Experts of a small language model.
Training: a variant of SOAP for the experts, 472M tokens, 3251 steps.
Below are experts of layer 5 (counted from 0) of a mixture-of-experts language model. Rows are named router (the router's row for the expert), up (a neuron's input weights, with its number) and show model dimensions 0-63. Each number is 128 + 32 x the weight over its row's rms, rounded and kept within 0 to 255. Numbers have three digits each.
After each expert's rows: a language model's description of what the expert responds to. This comes from a sample of Wikipedia text that the model never trained on.

# expert 59
router:100066135210122146143115087151071139148077104144141158121122166152099148132068138065142088124081137070121137114144163133106100161126119181143111131094120182165138113135124106118092159116094108
up0:129102105122116127067119183045142206113142175172089089121095139168180092081099104182125153132105097172168113155132119128086091159117141162113103144135106146090123136143123115099118136114125159
up1:134103046062140129196120120142188133090140109105073133116132107108105162144131127137087058166154170163160112114148156156147158074144153170097151091141142168068116115180117103179173117122136146
up2:094113075111091086110123151135096159121192129087138149122150152115094158068133175060138120179061120170123124145102125101136181142143144215130088136038095104145132159082091136142083124093086162
up3:169102162121046166102116088150114157108148120160124154151114146127110182107177122059167059138092172171191120182126134153144163115178058112101097132101113098152097164033118117122150151128145066
up4:100170152138105094064098138123091137146080139152108101130143106116088103068104142199175108150179155165147122047088170147121124156134146101119166174103138126211160141113138123128162144153099147
up5:110110135094134125107096094140114131128082107086164151126141187127094103129134120178172050153113120157136134128111096114125115058087156095136122154153192096133151080116129101184121148086096092
up6:095087118167169157123168103141130104157134181142131092186075171156091142142104134127145125126126123089174148106085140102153148118089135162158144163115101086162113126117170175084133130080111149
up7:156154152130142156074020104127125178142095143114164118170128123156109116119086143115124186130171179088175111070176133153089188144179115130113076158113157108141125173161107171099178156063085139
up8:131143118128126092151135205159154079152112120076116183088122177102148112120140087131218178183140131131124140137086121087155119136124165098142056121128163132148125135100118127161186130165182114
up9:183073073139146096143128170126171082071148138124159137072165138085157136086142074140149128101119174160059122067148081096139145090126105115122146105185123108108131136145148191126123097123141133
up10:159147120149150129009111120062146145171107102127111124133083159157111152106132139054134086154074199105123104093126060161150102086126116149145110109151173103168147154130168145077112183131092112
Lists and joiners

# expert 7
router:136103083121094109128143046133124119132161136118144159087190074105067135100146062081137176085096089161109089132106062117101119125113118106078126161143153092182182060119088181146102076136158088
up0:167061097158149123133094132100126165115136102128090120100133128081175144093102173165105047148115132146142177115173111064097160110122081126144113118152106102120122211158149153114110156156176096
up1:134140129117181134143108134123187146071144156141053118104089166086101163092123076115153116152096124157158109093135149026145144138084135096129065133161089140173119104106133159110126095149130152
up2:131050143152148152095054180082127126128152109157131095159137114189148128084085128119132056179071122066186105148153162063122109138145144137144153101101136149083141124115101097126173111150128077
up3:138105118092175048120127125133108137113151181149148170156073165126152111016164115133113144137111107237138168086166155183152117127130095097166138166113099118186185167168145064158182169102083144
up4:162162142091144136044163127098191128189131142091104139120149152157070164160187122141092058102163139163155125153121075134175131106093156072185091161075071154182094190136115128124163136173181197
up5:172149081160126121131111187096122141066142108105123109128165144156176146087089121146151180115082085215148116117171134144164106113182148142125133156098101099177148130171120127120123117097116119
up6:154089121156168090101090133123143130144174111121141116095150156144110150137171086124129143141195150072175106188113156113163193072125104113114041117077117159105103100184089123212148132120164104
up7:163115152123144127133074087105088054136147155087157080135133099159132127159166113175192130180150147141170155123094158082170191080169060087146072146141074158174146067161173148149121148135164151
up8:129151155149087152114102151128110172153172093089082147134142112139093182146192063083164119107118150165144180100136176091171128185118126172136078139131099148155090154103084175120118117124059143
up9:204095136072085111124068073109144136078147084151144150138090113134144169147131116109108118125177145097137123081143143159145183146132061130179093127166125137161120124145113155096106154112147124
up10:194172070126080055065118110131154137191182113124190107155155160135143171129114156085090125177092111165085120157118211129146179096129135088108144122109125105130131097155133148137168161111082126
Word-initial pieces after conjunctions

# expert 5
router:121147066133120109156164130127159099116114088128119117121126078110168205082143145150125144116125112198139151092064086147173136055203120206134073082069148125131127157138128133149188050144158158
up0:102148157096132066113179136105135162162136072089080109122112137090155113135123131125083106095115151130113112153117167168117167023122126165125066101061121106156118046165141146148149124106089114
up1:131110107125124134048159146127155081149160119147164130117155226224169148099116123145140107133173140166105146169082097153094091135113115103109090063197126122139082136196107158137146108142105164
up2:159132077137172159126144113202142157105160104212105090108141091083141117031126125144139086139119131144191179217117146165123134154143141141065132091152112125121055167110170149146201137143180133
up3:134130168096156111081147172110093161160146127115149134150127163066071110156106166115092102090141116095142141141185147121075108081130062116182098114116084112186169143101120136119080148088138039
up4:178159142142098141121136134136126139200117129189065120185090116122166120100143164094198139125227141091111139141158174167175129065117118084171098149126128178088123090100100121159129112115150150
up5:128105116202112106130123157160056114129198143150116176145146194145114049139131122181106138125125167146144165132127156147147126115152176059138146158140186085147123171152150117155117088138144139
up6:145095169142197152141115158092124153073120126076113083155096117131180166122133107104155151147125079056122098084127073135080100130182139067118159151071107124130121139158150119114108111139189079
up7:132114165100170166138152159122083096139150086059086083161070180166105138156126136120096105132094140132083118157141091137122186141107098105128122122144140115154107194131118090139138125113073148
up8:131103146193083162098186200125168166108175121154075204120107138111137131119112153155158129123106080132119170123133114158161122092093104167110083072108162122224158151116158145173226118116134175
up9:110153153100137054109148169122051134137153076147163069118107159144179132112119133073121102113141118128161099146092131152091154117143201179127055122118131160190135117131205126099124097155158183
up10:164146134144075102131107165088147099119154161116171111122105109081102166210126080126167208135125112116083123141116123117174152083112144090131121064150144140159174108164106107186111101135114132
Prepositions after verbs

# expert 43
router:114141123139085102150161102120146106173098124141141081134145103150089182115100139154123105118158133138133132125090171141192118076155102135176124133112075152122107153131167130110130062106119153
up0:144094115121146117099160079166172103167080114107159154075138135137111175165105125118075142129111190110147110091153113095066105138146067141169157130149132117108122146158102124118099154138114066
up1:161157139080156149098116130134097175119085141105166107132153149131147118178133175134120137117147125159173163124119129125117107131134096099127131075197160115085116133134186160039150100140098177
up2:115166151058148122179122154132111132094190187145139188120153130125115126100147109105103105084124098189127156141113121163067117114140181065145073103083117169121148099144150155127122169117062140
up3:187081038117112145135124151129062077124130081116191140132073129143128139123092124090135131134117096149143136093148122130117163103099114107133112145170143135135110104125156120135158129088130156
up4:086144176093165137129189106121094060146132169139151137116149109146094127105174153094131208153137094074137076128127126120075157114128073156082099096135164123133159163177101143085102094120191147
up5:162115157133179157079147137129158134120078129085065172082116124090150130126175103137140094186177156148102170100123116158138085108126147065142091107085134160198164097115107157071114126127125139
up6:143174161166109142130128180105203136095146146104145096179103168123149130143108165136167142089115171175083081093139122181131100115116118111078084118102134116157114120084124112064133142064168152
up7:151150160126074137126062126175124126147136126108133153038176136081151179155175159134119192138135129106122136122138100136161099094117139051161112107102113163182116093149121165131156147132173088
up8:079077089143171139138147139177127159106128100138102188110132159145141153120112000144153117114096103124143122120077070210134123137135144158049021159146144175130156096110140188098169106169113155
up9:174120115124203121132094104126151163083118112122101165157102134164094105050113096142120180121109069165082143101078136166161065073160164135131080168076072098085149093149152123098175116096131131
up10:109094192127055119147085098097147131123161092125177041152180070157167136111139140141178140147101106134177151117111144146126134134138166099157103114137147143167143126093116087146158133138105163
Prepositions and function words

# expert 33
router:121155087112167067132152145074169158142151123124078168093125124158099108134101138185107102130064148096147117112075163089140109160083186089133166153135073125135101155126126134108163129123135127
up0:132152171094138199139171164160105150107108195103137173189140076103137143134158080141104134140177113150160091076127107105101161142093148153112162133086102145128075148174156080135041098097157176
up1:121107125206113107110204165133151073163071169107120114104113105133115124091104119091198157139122143150086145119170146070104123066121142106105119149127116086135072187091123123142096147111218137
up2:124113135100114120137129107127127190175129191177100153111134093070113130225140093162137119133163076085149122107146125178149108143122066054110114134091145208081143134140161127124178084132166145
up3:109096167161109147096154076158131145120170122106197155145105202128177143160115141137153128177116091086149168133083064154081121114158122102153075159091108086200100107161121073122120135159164159
up4:062132123140131162144122149146199141066138148135153134129124142155105115106148149099125109166153114125098140135168067143033137121163119158163158092069095104150138105098125131157099126186142097
up5:127135161139140121135153097143169160132128175095099101159106150090147105123076132083155118123202122103130133159094152131113141148086153120149022079081135086115145115125125087119133166105113152
up6:160127134156145097097098104086143135064095113123137129122079146123158112067118096125091078245063109141094073130130114116123115140084104135159157138169123196150153126099087190111151108129085159
up7:113142160142199128093136097119164123136118135081103102112078105110098133135086111133145113108061116113148154125094165134107184141152178124158146159172133116172129171137123127084104160132145147
up8:135146081070067148092103113164132083189126143133106120097110166116136152131127113120119076136110128127177089126170132131075113145129093101080127105127128108099119129151122169165146113174147120
up9:129105096146144162115103175168098206126090085101133148145154119108119134121146075118130125088140145124134148090172135120156117141174133174175185102072128136146132097117134143157090167146112137
up10:137104108128107108084139173150154044093086127103103121089125161077148074074172083112101088128105175132147152070063152095109058107101114087031120075127131135109131096196084150169145091153135129
Line breaks

# expert 28
router:104106136072139165163112152183148122135066121057130109065141160148157173076097128133095145135103085088148099127184129041112091150104157127181108184135108094089167097071151128109105148142095156
up0:143148161104120141161157122155145148107149162138150115159092148058069061133128163099140086109129106139125130144119074070186163115143188162163112144113093135147151134159201115084106123152209068
up1:110136190121118064055110190099129138135093136134113143160138149135157187124134132100069127139090145128099162116102108079135154091101111128165100136136178076169080092120114160139084071130146093
up2:104107123103150127103138126128122163155145138108093172145190136165107093181140135180151075148099160199193080147111147108078165114085134134144100156197195134129102108133078159106095100096174078
up3:120081068139128221103115155147125122111092101109128088094117070133059183154110159186154130149132163104117143171147126178108137103157136088111090131066153113182165135157117099096114135121048132
up4:083066134137158148145209104108120151114152125156095126137102175107153142086134118187118138158118135097161137125116081119131154126108138170115061075150108139141107116100135093091131154124100148
up5:072084107120108061067138142165155110127075123087171096090102124158103156076093087154128084109152119122149098149095108162090180109094195150151071129109104143197150126153091171092196094162125081
up6:063157123147147101116080131114094169085138164133119168140102146133129129128133107097031135173107122155097089122103137107123119111105164116081163149114079115176113074102132156115133093103106169
up7:139013167102117197101145159145086096103124076156125092121172095112098153140137172122110154175103164127141185175062148088129176147083129091096109146163116128084128129140152079123140090085146099
up8:146150120067185188160210182158138172139081148079170124214112129150107128092120152138157147141101174075153171124132103077173165123110150154145157183135097170139145133095104161184142096104125193
up9:128163170150203099121113114141093124084117125112121130132102126143187104063088093117116175110100113129184141102121148084143143121129152134097110140157035069103170114110128124163169141160167084
up10:059133058132062143104089116121144119072130113072122120131113064125090137154119103171120152123151136141129120094155193067128200135107094111159105144163114157098133124153172078150117103117098217
Mid-word rhymes

# expert 42
router:072148076129120149161108132161157182117078174149165090168156083202159155152108122104130168080119116113126138110154112085115102173134082181133109159091186090105131144140146171134159142067104106
up0:103163158162101154119156116141082135141182080114112172125145092161159134093136118174133122115134140118164183147159143136235168136092144123184164143106157094111138132176154144092098135158180137
up1:123073071170135144093085131139139075118116180131105127073068092097186163120134178136194162175156110131168087161158114120161109127133106119092122114147122145084173146156064087113146114092113110
up2:170153101078120151094149134169087086093151104145137066111093171167119122094148047128150148072076119125116127095119088133168168134143164140141142103130140188107124133102155191156129116146217210
up3:088064175125168120038183201149106145160145110130116115138108164118127080112119071171147151127116183127126118168067074183125049141151129123180141101098177162160101129139173110121104132137128090
up4:094147143145144132113150108152123129176093068120102141087094073167158116160159126102152152137186157117164096157096112123119122121187152168079170107184076149119108145144134089153183114098178126
up5:075137103053157140117143142128101156126190088099071171121114083164143168103177144103164138124135139108099115107113135118128150074101080126114121134133080065173078146155130087111136149073171122
up6:131170141127145070082160087112174101105102162116172153133189167136197089135106121168175125186091162159189067076148165129147146161187084130140123104120159159119079166150109117097163144165138132
up7:121112171100070169108118081119119155179154131148073148106097180148170062108107124132102154116105120134186122110084102054158132121121168076146110151148117072199128081101113154127161116132147183
up8:090071105189141128131137132097105124136107197126147159133134136181096144138105113131092137133160114104151109185178135055121166171197141094078062159102118124133206182157177136147109071123139144
up9:117141080158156146116131103156163208129119094139134130089147133089171133230181088100110142168129107086138107127096152121109114125070094059160108136158120132131145133160145155167130116134181139
up10:124150121141158113116110164194088144102109117122153104149052078121130162165166119128113116150162145109125074147088155119098102110176067172155141084047152128156108155151143086162157112065129097
Periods and decimal points

# expert 35
router:092110120108095201152116076153141102131095165166151149111097174117158107121191139088103093121128085186116125161141071164156120117083097105048151086170156130104133138138194150145094165112095141
up0:116138173146160103098102129038115148085107096138200117197127145114092100120154060111092137137155146125173121101109152182141167119112133080092223116114074136181079153140115152117128154132147242
up1:165128153198079102108074070111071172198145063162059138092083079159159153124150060151108144166129101118156125116118154091183083169155122104043146069156121072140131089164132141123126129102111138
up2:132102224157137139082125128115139130117136119133184199133137130053160099123207145139164064135083164131165122122104062139219151163077100144114182128102101106083106157098153118089120083091168074
up3:116103110135136147077148121119097098116105153141126149109199128131085169072155063127133130176059086146086112095130118135167117133173111149106128121115108137147120154087177164183059121077134145
up4:170140154124132132106074131170159124189127140128066099137108112152130154145102177163140154109138089123056122101120105090124165106144122151089100123157144159225115129169146170146117126148102168
up5:086109198151119141103121130080086090117107128183165145121093114122127121101139123203120149093117201115142143135145127159106102145120124168112088106085084155100149182153197147092169117100072111
up6:115113159145103126099123147093084172133119116196119153111168094151195166116146112118046106171072147128194096165191159093100114153128171142114084133133123140163179131170108133147085151143127127
up7:156136117161116175131140082085158152020108081185188092125113145161173104136151100143137137158090097136136104049122112199109134151135113164178112105158122108144066129124148115191131169130120115
up8:141139145130094125151163134110148142083097122141160067096103129091130165069147146098117100162167065127154105152110094162135125148167162172117199177075183144160117149170152141183153143138128181
up9:135114160120159130158116129178116093108179102077156061122166136083136068104161115175104124178211090171174089111124123106162148076130119129064103133114133174075100130169132145141121173188139127
up10:090101073075113146118154151162153105135175160150165117101153124134144102114120136130147148116135138145143121144132066173125175144136198158090134118098168113067110117134160089134058146116119153
Pieces after s/ex

# expert 48
router:122096088092160126134141155070131113167127142177072123122144121047092106145154110145153122127071169164100107109132096117131116147101117136081072080118150154080144131111107117131193086108106129
up15:105087131127117188107133117149126129139116116155088150151079128070090095137119080198131165113097150149119115150120118116139208160108127120159104070136091098149115114125109121108161052179132106
up16:079065122136166115096110102113144091100144147113104115122232151137116131098135152147178118150129102103116105091123166123211144138166051109111157060153121102166145126082077109172143079157111120
up17:146113093117164125156109104164112122101163119107161156117058146140033156127137107162146132132143143154114136119114122108097200145180133102137109170107147143085117107125112089153102085137138125
up18:104098080110126107145127189147127200134174127107143103154103139159149114118157117184156106114098170171111085106065117117153187133162099163100077152123111128133081137154131128111100104068171147
up19:113124150173159152173137116082178136128167082088104076097166105134141085123157102096122148127115164082111151136137114127150149105086138158139145129137194145150123147162168179176154054130107181
up20:092142100164133129104151124110113130142159069145115109198145166154184203118151119146114087176114163141070104098157092199087111108094133164121090123105090213141106110155121169178121168128089109
up21:115106113078108193092156191116121104104155161138144073103130121098114096107160084096159085208099184148124142104097127143160080107125110122095081077106125084129151042112122132137156139085120160
up22:118159067165151066129129131132143125134176128167105075119090143149107072132097114118111122201121190090154111160149145164136162089066160151173140104085083149144122120130026102147091126140096104
up23:094086151142135147190141177138140080111119137075167148136191124155143118080153131168142076122138132044153094161094057118157129161154125177173121109126051082116131109157124094138209142172113135
up24:161092095145153142075106135131066131154119081152131133115088072135131149100114085217157115186117196187083138116152168136138112124120100101087103115146159132099172136144153129188143164106133113
up25:139161129158115129086144124161136052145137178134155086096116124114128138188164120181119075160096158114182094125093116139137131119130135153074117126181145116128183147128138154127163150101167086
Syllables in foreign names

# expert 61
router:169079101097169103134130053103062144083139110127137126172135112140114082114165105144211148140143107124098116160068147171132111075075079092115130111111131122130164145113116138118141106119104056
up0:150138115124165109109126141086143192117178157116090152167185076100115064092134125138071141121158175145109146113100146161175155132104099120202121152164141162127155128151185098205080117102139148
up1:196104145127099102042120102123159130137135120098160112136166123160143161078132124110120124120065128140148148141138093141116155127146155092121105141134138120165183156067097076168134100089156174
up2:165030173104163109109099149127057097158135110170162159178130128100125184086091183048125101091081102133160111135111072070100110173138115114171077109088153141109163103168124136141123166136123147
up3:149092135136165129103127106103087173151081128116143090107151120129138091151110132218131113112090169136085035149163161114157106125115143097113154144066143102093091107124094107130153081069142090
up4:172152146100105082104093047126121058111111119059189109101088138226109098128085104102121100118086159124146114141121133168138152092097092124163134134161096098155133163096108117171156162099129105
up5:111107116127126199100151104112130063138125147072175149152149129162104154076107108111105095130137109104096121101078175190131207127087149143172093140086165082095037112112149149112146147127126118
up6:170160099120170113148111093185127083161103105149104145098096113096165142153142140129137186181111107105124162112172131094178074121187080142150114107088118211172127102135119101093121140160172146
up7:127159143092181108155129099116142128103151058142099088174150086161198120078104110125133076129150155110088124124101146059154187122123097128120118138093000155132155154151088138147072111114140205
up8:138141116154159116134126108197142140146120097175115081118130102054111135168161136159134089203082137192119120026152155091081083163164136152092116165104123149117120137122112153074161081152133128
up9:102169121140142124094075076129118086148096123115162140170117120166119086158141131096200128094097105109167125123123217141149153160133170162103178095187159115184121139096120141161153132141111163
up10:159129089094170149112108121159186183148170163125112126168108130103166150096159074140134147113176162120134092108117127075169151123081075150124186052134105118132156090134107113125073154097111114
Capitalized name starts

# expert 54
router:153047150140211106128139090143069157156126086118052084165147094141136146146134077075090157167189146109103144167092197174121095148123083096169157111093113120104152121089128151143113156142139117
up15:108084116156116071119100115181120083102132104140145143123122167165156086135118053169125145155151117097108101095078109135142135158114092114136141118059123161163117134176110117102167186122136113
up16:121159125084135187111108153076121111177117138122144104105150092134128141118130072097136161149161120116134166102152069152137142134101143094079156102115163180127109102200101087144131099109092108
up17:132115146200122215068111122146127169138132098106081104158141128124135120127125090148153163131098181121117108116150077144122114141116077126078089142065157117178136099115171152144097121077105141
up18:118115110131176145069106124129155196115080113165194135122067112138148101175124109159119084125074155084190121071167083111172104134160110123136142111119135111179091177140065151099082140140132146
up19:121111159156127104156140088189154163084152176140132122136141112088120115145078133155063204130090164125099130140085131047130136173117105159094110171133061154165131108062153168130156092124144139
up20:143095158090138140097158116160147150130070145081156096112161170198126113122150126130171122174095102145179105105146129131137121129113124094098179078040159150115123122142122124113127085138132147
up21:123202122130113096090134084113107103145168115117116109154134159135136087114145106183092112122109113108058160074096146089143100054131135133099137153132135170189067168094143187120146118175161113
up22:145103160146152153149163092167154141124136164134163147102165158168077167149124085118149147183118128117142145133110153131177150135132096084093147138158145138085144142022209141164157103093103167
up23:091147140158118150101135113141146086155104155083153160106087117183119135175161108150166123164100075155131080180092181118155104128116124136103146130194152119148149137113123116204159092136111131
up24:084163119139107109137075150156095108144176147101129116191105112148162152112142180067091126137114118191143104136129136087128161149127128163098160089103099116158112188096219131130137103150110121
up25:128119155136091165125137114107148065143115091165145161122147133080173121131127178171101099147121099110086115105085160114157185096150136148136120116133160129189121117115118122075114135094165099
Later words in names

# expert 60
router:193077121103179137118139103149105133112116098130077152168137108123180147127203099071131159182179122164123148113077157201176102106155090071133126071070104107142147160095151158118177108146161144
up0:104112111166140117185167062137162142109081111075142139119103161116108157104102112100184132119151144132130127170126147115138074145122143131122094108138162094111106103200112114124116164098088176
up1:173117109101101161136122148063167148100134135149133129108129165098157108139144084130136124140107120174152181124103107132144120110095168160135190127131151143159153142115103082186104112118165154
up2:110095135126104090058142101107150140156155124133116105154109103109174102140158083096136140115119091120143177097150171147146097127113170095205139105091123111131080137138195129143108106139152107
up3:109113082119106154154102093084101141131099168101166141136079087156149144071145124135142090118073129131156109145174138117165114103121138070113135092127129143130095099127128136166115084111134141
up4:181166133215122103108120188173151113181130144120104184058117127147097100138088126134132172091152171115164126161170179144174054196172120169098115131067147142163170137130175132125138168160134172
up5:174123161086173131126112147106078205145052111122118112127109108181104162138138097128075101143142090132122144165211175135154096174113158145129155106093065087140086158163166168174144155176096126
up6:123083158096151139165118080094099183114116100107092127177094086168155169071170088102138113134139120122126123149117123167126146150151164129154104160151128138135144086167118100105134151181134093
up7:138128112160112141116114071162115148154137148158153145116146116122174057164095157149106159191080124131150110133131129148087057146187132097175180074142130189133078084136144106182105101130122198
up8:112134082203110119116121109186171107073160099074158148148112144125179136158146123132103122071150106185155114151120117163143092069146157204125101165080099079111077189085126104145180123159108067
up9:157106101156146144105088117134139130145085108120161155199128159139131164145093128111165107136081128135111105123168111077115148126114165150137131182137168129066052156141097089105143111146132118
up10:124165113118095142145082117167080092102168149194118185134111069152155062143130116162102068161107139153126175139129154064133149119096101136122109164187102104102098173136124139166129147158145104
Place and name starts

# expert 12
router:130137156171089087150147054111075122143156099152100106174160109140053146071078121160140128123119153107125128189107170094165128078140127084175148106129142135186113134133124055148094129125147135
up0:112118180147108135104129090149134151175125125123210093206109124150108103147126112078131171150125232134147171108087157111121105150126079133133108128183195145118094119115146140117135148134125165
up1:108178098130110134114191115174097162126099128152158090140163154163108120133140143121130103159175153115181105089128149163139149157142127115068114130104096121121098204138163142147146065143129131
up2:150087122157105168130084111170066110126150161100227119144115130121132164092108135193088144196161140053159153123128107128118116135125143097172114144135116153130146124093147110117146132057119074
up3:114084143120119134138154141167140137172113124143148128138120109185103121123112126080093154064147103148140142067135129165178152115124155146132111143097124155159067114114127155091168125091107090
up4:109121077180099196151147128142106102155158095134097117143130147122147102123111102180095152103132145181123164120148186167140169095135162117131082072105126106146151150172157129145119169141177120
up5:143137112076155102132075124130032100153136129130112088114141169092206136123126124133103175111148122117155137146113110099148142173147129075117095091106116119112131084174150058101151133103148071
up6:149136150122164079178178148173136146134146165152141147212157096088155137110138105120152183159096151082153171106150126129114155127166123154166054148099111130128123138148174160190162171117101061
up7:091156065103130118113120202105111108112153079135151083145088114156057089089074105108147090136118175110121166092093151148088188100135182040102141126147108114096178109128122158126109105128127118
up8:184121124125206166092113141143141110206110099138203161173111159168112079082130206101110076143132127057170117173179141122151130151120128109210122123189130150143142083203124073134114147102193134
up9:131146131103151068167151173143119112091182167083114160154165127095135113153137099134219146098160188153174153124124131114117192122155147141152106149154156190114134140172134066134143153124117138
up10:190106127181087222125103143164090096142147139102163157147123118142151126112091096071138104074082103153151117150129139134168167095139117101179164054167130100095098156118082061155088147141135194
Prepositions and particles

# expert 34
router:129120140145174123136130100146116094127188071155113152160168085116120143049122072112167165114128152159123122201105153093152108064123117059125107090122134124162080111117110088128075133135126174
up0:148111130099203093123155132153179128169132132094138126105132135168128123139115132120092091177122110100164090135190113038147106073097122081153149161123176116133133103138167140128140115083184126
up1:139157111128095154110106121175186131207085171134124163065138136100123096147109107093098189111122140122143141091158094084090171170114144130120164149094140161130086120122072168107148138131142168
up2:129108150129094100097169143190128198112111166127128095115130157123115080103110100166097127099166107158167142119113127128099096120120144111198100113089156175144194096136085156172141111066125136
up3:140103144104202086040147131146131115128227108091187121130137143116109092122131194099113100161111122088188138112114142171172133168149155095156130091168169126107152133129117093108097144117090088
up4:121126075144183174163191088128163150157164134120124121148036068081138131151114071174147118138091159130115111118129171093135113091154185105159087117115121156151107144108150167102123118183129127
up5:132133099138120098069162085176163081116095137152138108130100101155167103145175179168086161146096106130186109137162128117109110120119138166130134111135122106141098143188161121125184145089128188
up6:203130112118119131113123159078132111054155114102164071174121117093117141125157142104101071139191154125147148102127075102126113080146087130097082135084099125060126169139058140126120164098092129
up7:143161131123098100151116072112129117135116122140171127111048142072141091124164153157187112083105150130072056040181123099089131091117142104125096158082132143070106041116173180113159129194132123
up8:188117162127099163125120147154121133155197061166202092122146097109091144126144165041147125086145187125107162135088144125228154123094059149121124129107102083126131126152118122093125075109149142
up9:111105140137109099087098129066163091126117120126155102124117130148126084135088128169112139072177112086165131145178115157042148134147188089142118166058123162129087076098135138130127178125092152
up10:028075132158143151102107106167189125118113139090122146116132135180183096169126170079108097153156097121100144082080143150102115131182097088106081131071140136099134127203069172125131137154114154
Word-initial fragments

# expert 29
router:120129091125096167113129134221139172103100159114188146112162158088178111089148144156141088127094108058159101153130045087126107117192100097089164131112124140118144154095136143160209146095108171
up0:125067065116150110152136092099102107140131122144128125084142166139109152090107158126121106224115139085158132114088111148082165124118109102155142130108151164080124146184114130169107109137181149
up1:121174156136122172143182141116084109087168139065128133119086093126143088134208153114112157158130131137114168169191143117122151136126195125086125178129101112168105093087217080116120173152119120
up2:176085086140083106136120141145164195136147154175084134189088141113096122159088146100101140114140113110147128089117088059154113161114119131131118187180110126078125122160163092174096088086106106
up3:182149126153144150142140106087124125128125132096121123103110152103131105130156122118120146165165111090134132139185146073151104075100047158152110137126121171098096147078179113206141093133163140
up4:099149151172163059084174112150056104176121076140145127097131116092149130123164147151139172158192085093178108103179118151172131149132142114143107122144122109066119139164139160138131150186054081
up5:086101127147161201102070132086158171175089136133150161122056102133161208154102104154065148108155104125128138101073148201147101151087167152131114126131149133127130129083150079059134127130129141
up6:095053160130123153158190134137123154095113164142119100145151157164079133128224117132124049157160219113093200153133126091115158090130166092143110128117166088093113113158198100145135145176110126
up7:184176127138137158097129180112153143167160060071164123128080112114143060161128124103199135134104119073123100136148101156166176119071143148108125139112197189086106085127133144114168164131090165
up8:108130058148089161123122113170152197077117165045131130155163183126146150083172115172147162140108162187112133145107073135179103150179118138083138096130123093160095165136118121141152143171073153
up9:104094092142159166172129121153089110106133156115138100113113086126178150142153108119150116121101154147222142087123146138085104088124138183111133081132168091084094093181088065157145124129130113
up10:145173155113112168123130140126149159120156137142131158142105157115160193128107128117145168118131140100144123129147140160148095134169121075151097155084122166163126127102150113096179122094104124
Pieces after f/b

# expert 51
router:176073198112103098139084128097093102129212145072151158151146117121070143117146154168161150126113155101161113095104147142092110154115173170113126170120140109149135039131159140106132171151103128
up0:176163091154095151117162215133143132097137153091138189103110087127143144155115131168085122165145179065147126098108146117135176155128133134133156167188106131162084088069089130101127147139186060
up1:136077135136105116117150148135126120102121114122164129127134155113193142067120145139081090089085146225086104148078120099119112112119113175103122144131085076142108096109156096111125149109112120
up2:180085114135134098081128101124120100148143101097096084143103169127160142100100164164144178166157129086114105065127150131144124181172089105134128148159125179125086123138068171100156141069150175
up3:118068154166104152102130153120118126104114085152123166127117099137126160152154139133072122146110072125125140071157135165097139129200123118097101135117082150108100073121103051104142084084112052
up4:152185142127157111113082195077147092145155143070106144173071157171139147100088109168146107157104197089110135122081137144134120162160143119108124116130093140119064083110063130095103141139095133
up5:146148104102134071154122159126126137185164078142080082141134080129121172123084179157127123109158150153113107117174114160143175140166157133079172144135122148239150118086096117113076118116109098
up6:081137128177105123140174114175127164109112103105127145100138113182107132215101139120119117169127099101115099184111090182125115108108075143152188068071129140045117183122166086090108162180157110
up7:081129070113083132091152132215071159138079129113134172131099126113141115155120090089078151131037111062130178124119113051162109103095152144119072092146096143135193125076165133138105118133134150
up8:148133116143141102114136083182131143191123088117197110122081094110126100148106164139133086120121167138108122140133150095149078126122147122083093129161171123102095188116155175076160125134132142
up9:123110171081142138134127175175125082093177122122180150141133119099107169111129193098150116160109110090105178085156208131171168080148083191115120171110147128093175156191121165130094137077097098
up10:155158130198107122153124113171091087109122162161123151095167079093162107138174134098087080130103114198110196127143093170177152147167161105167109080121129149178148097114119095126099135133156154
Space tokens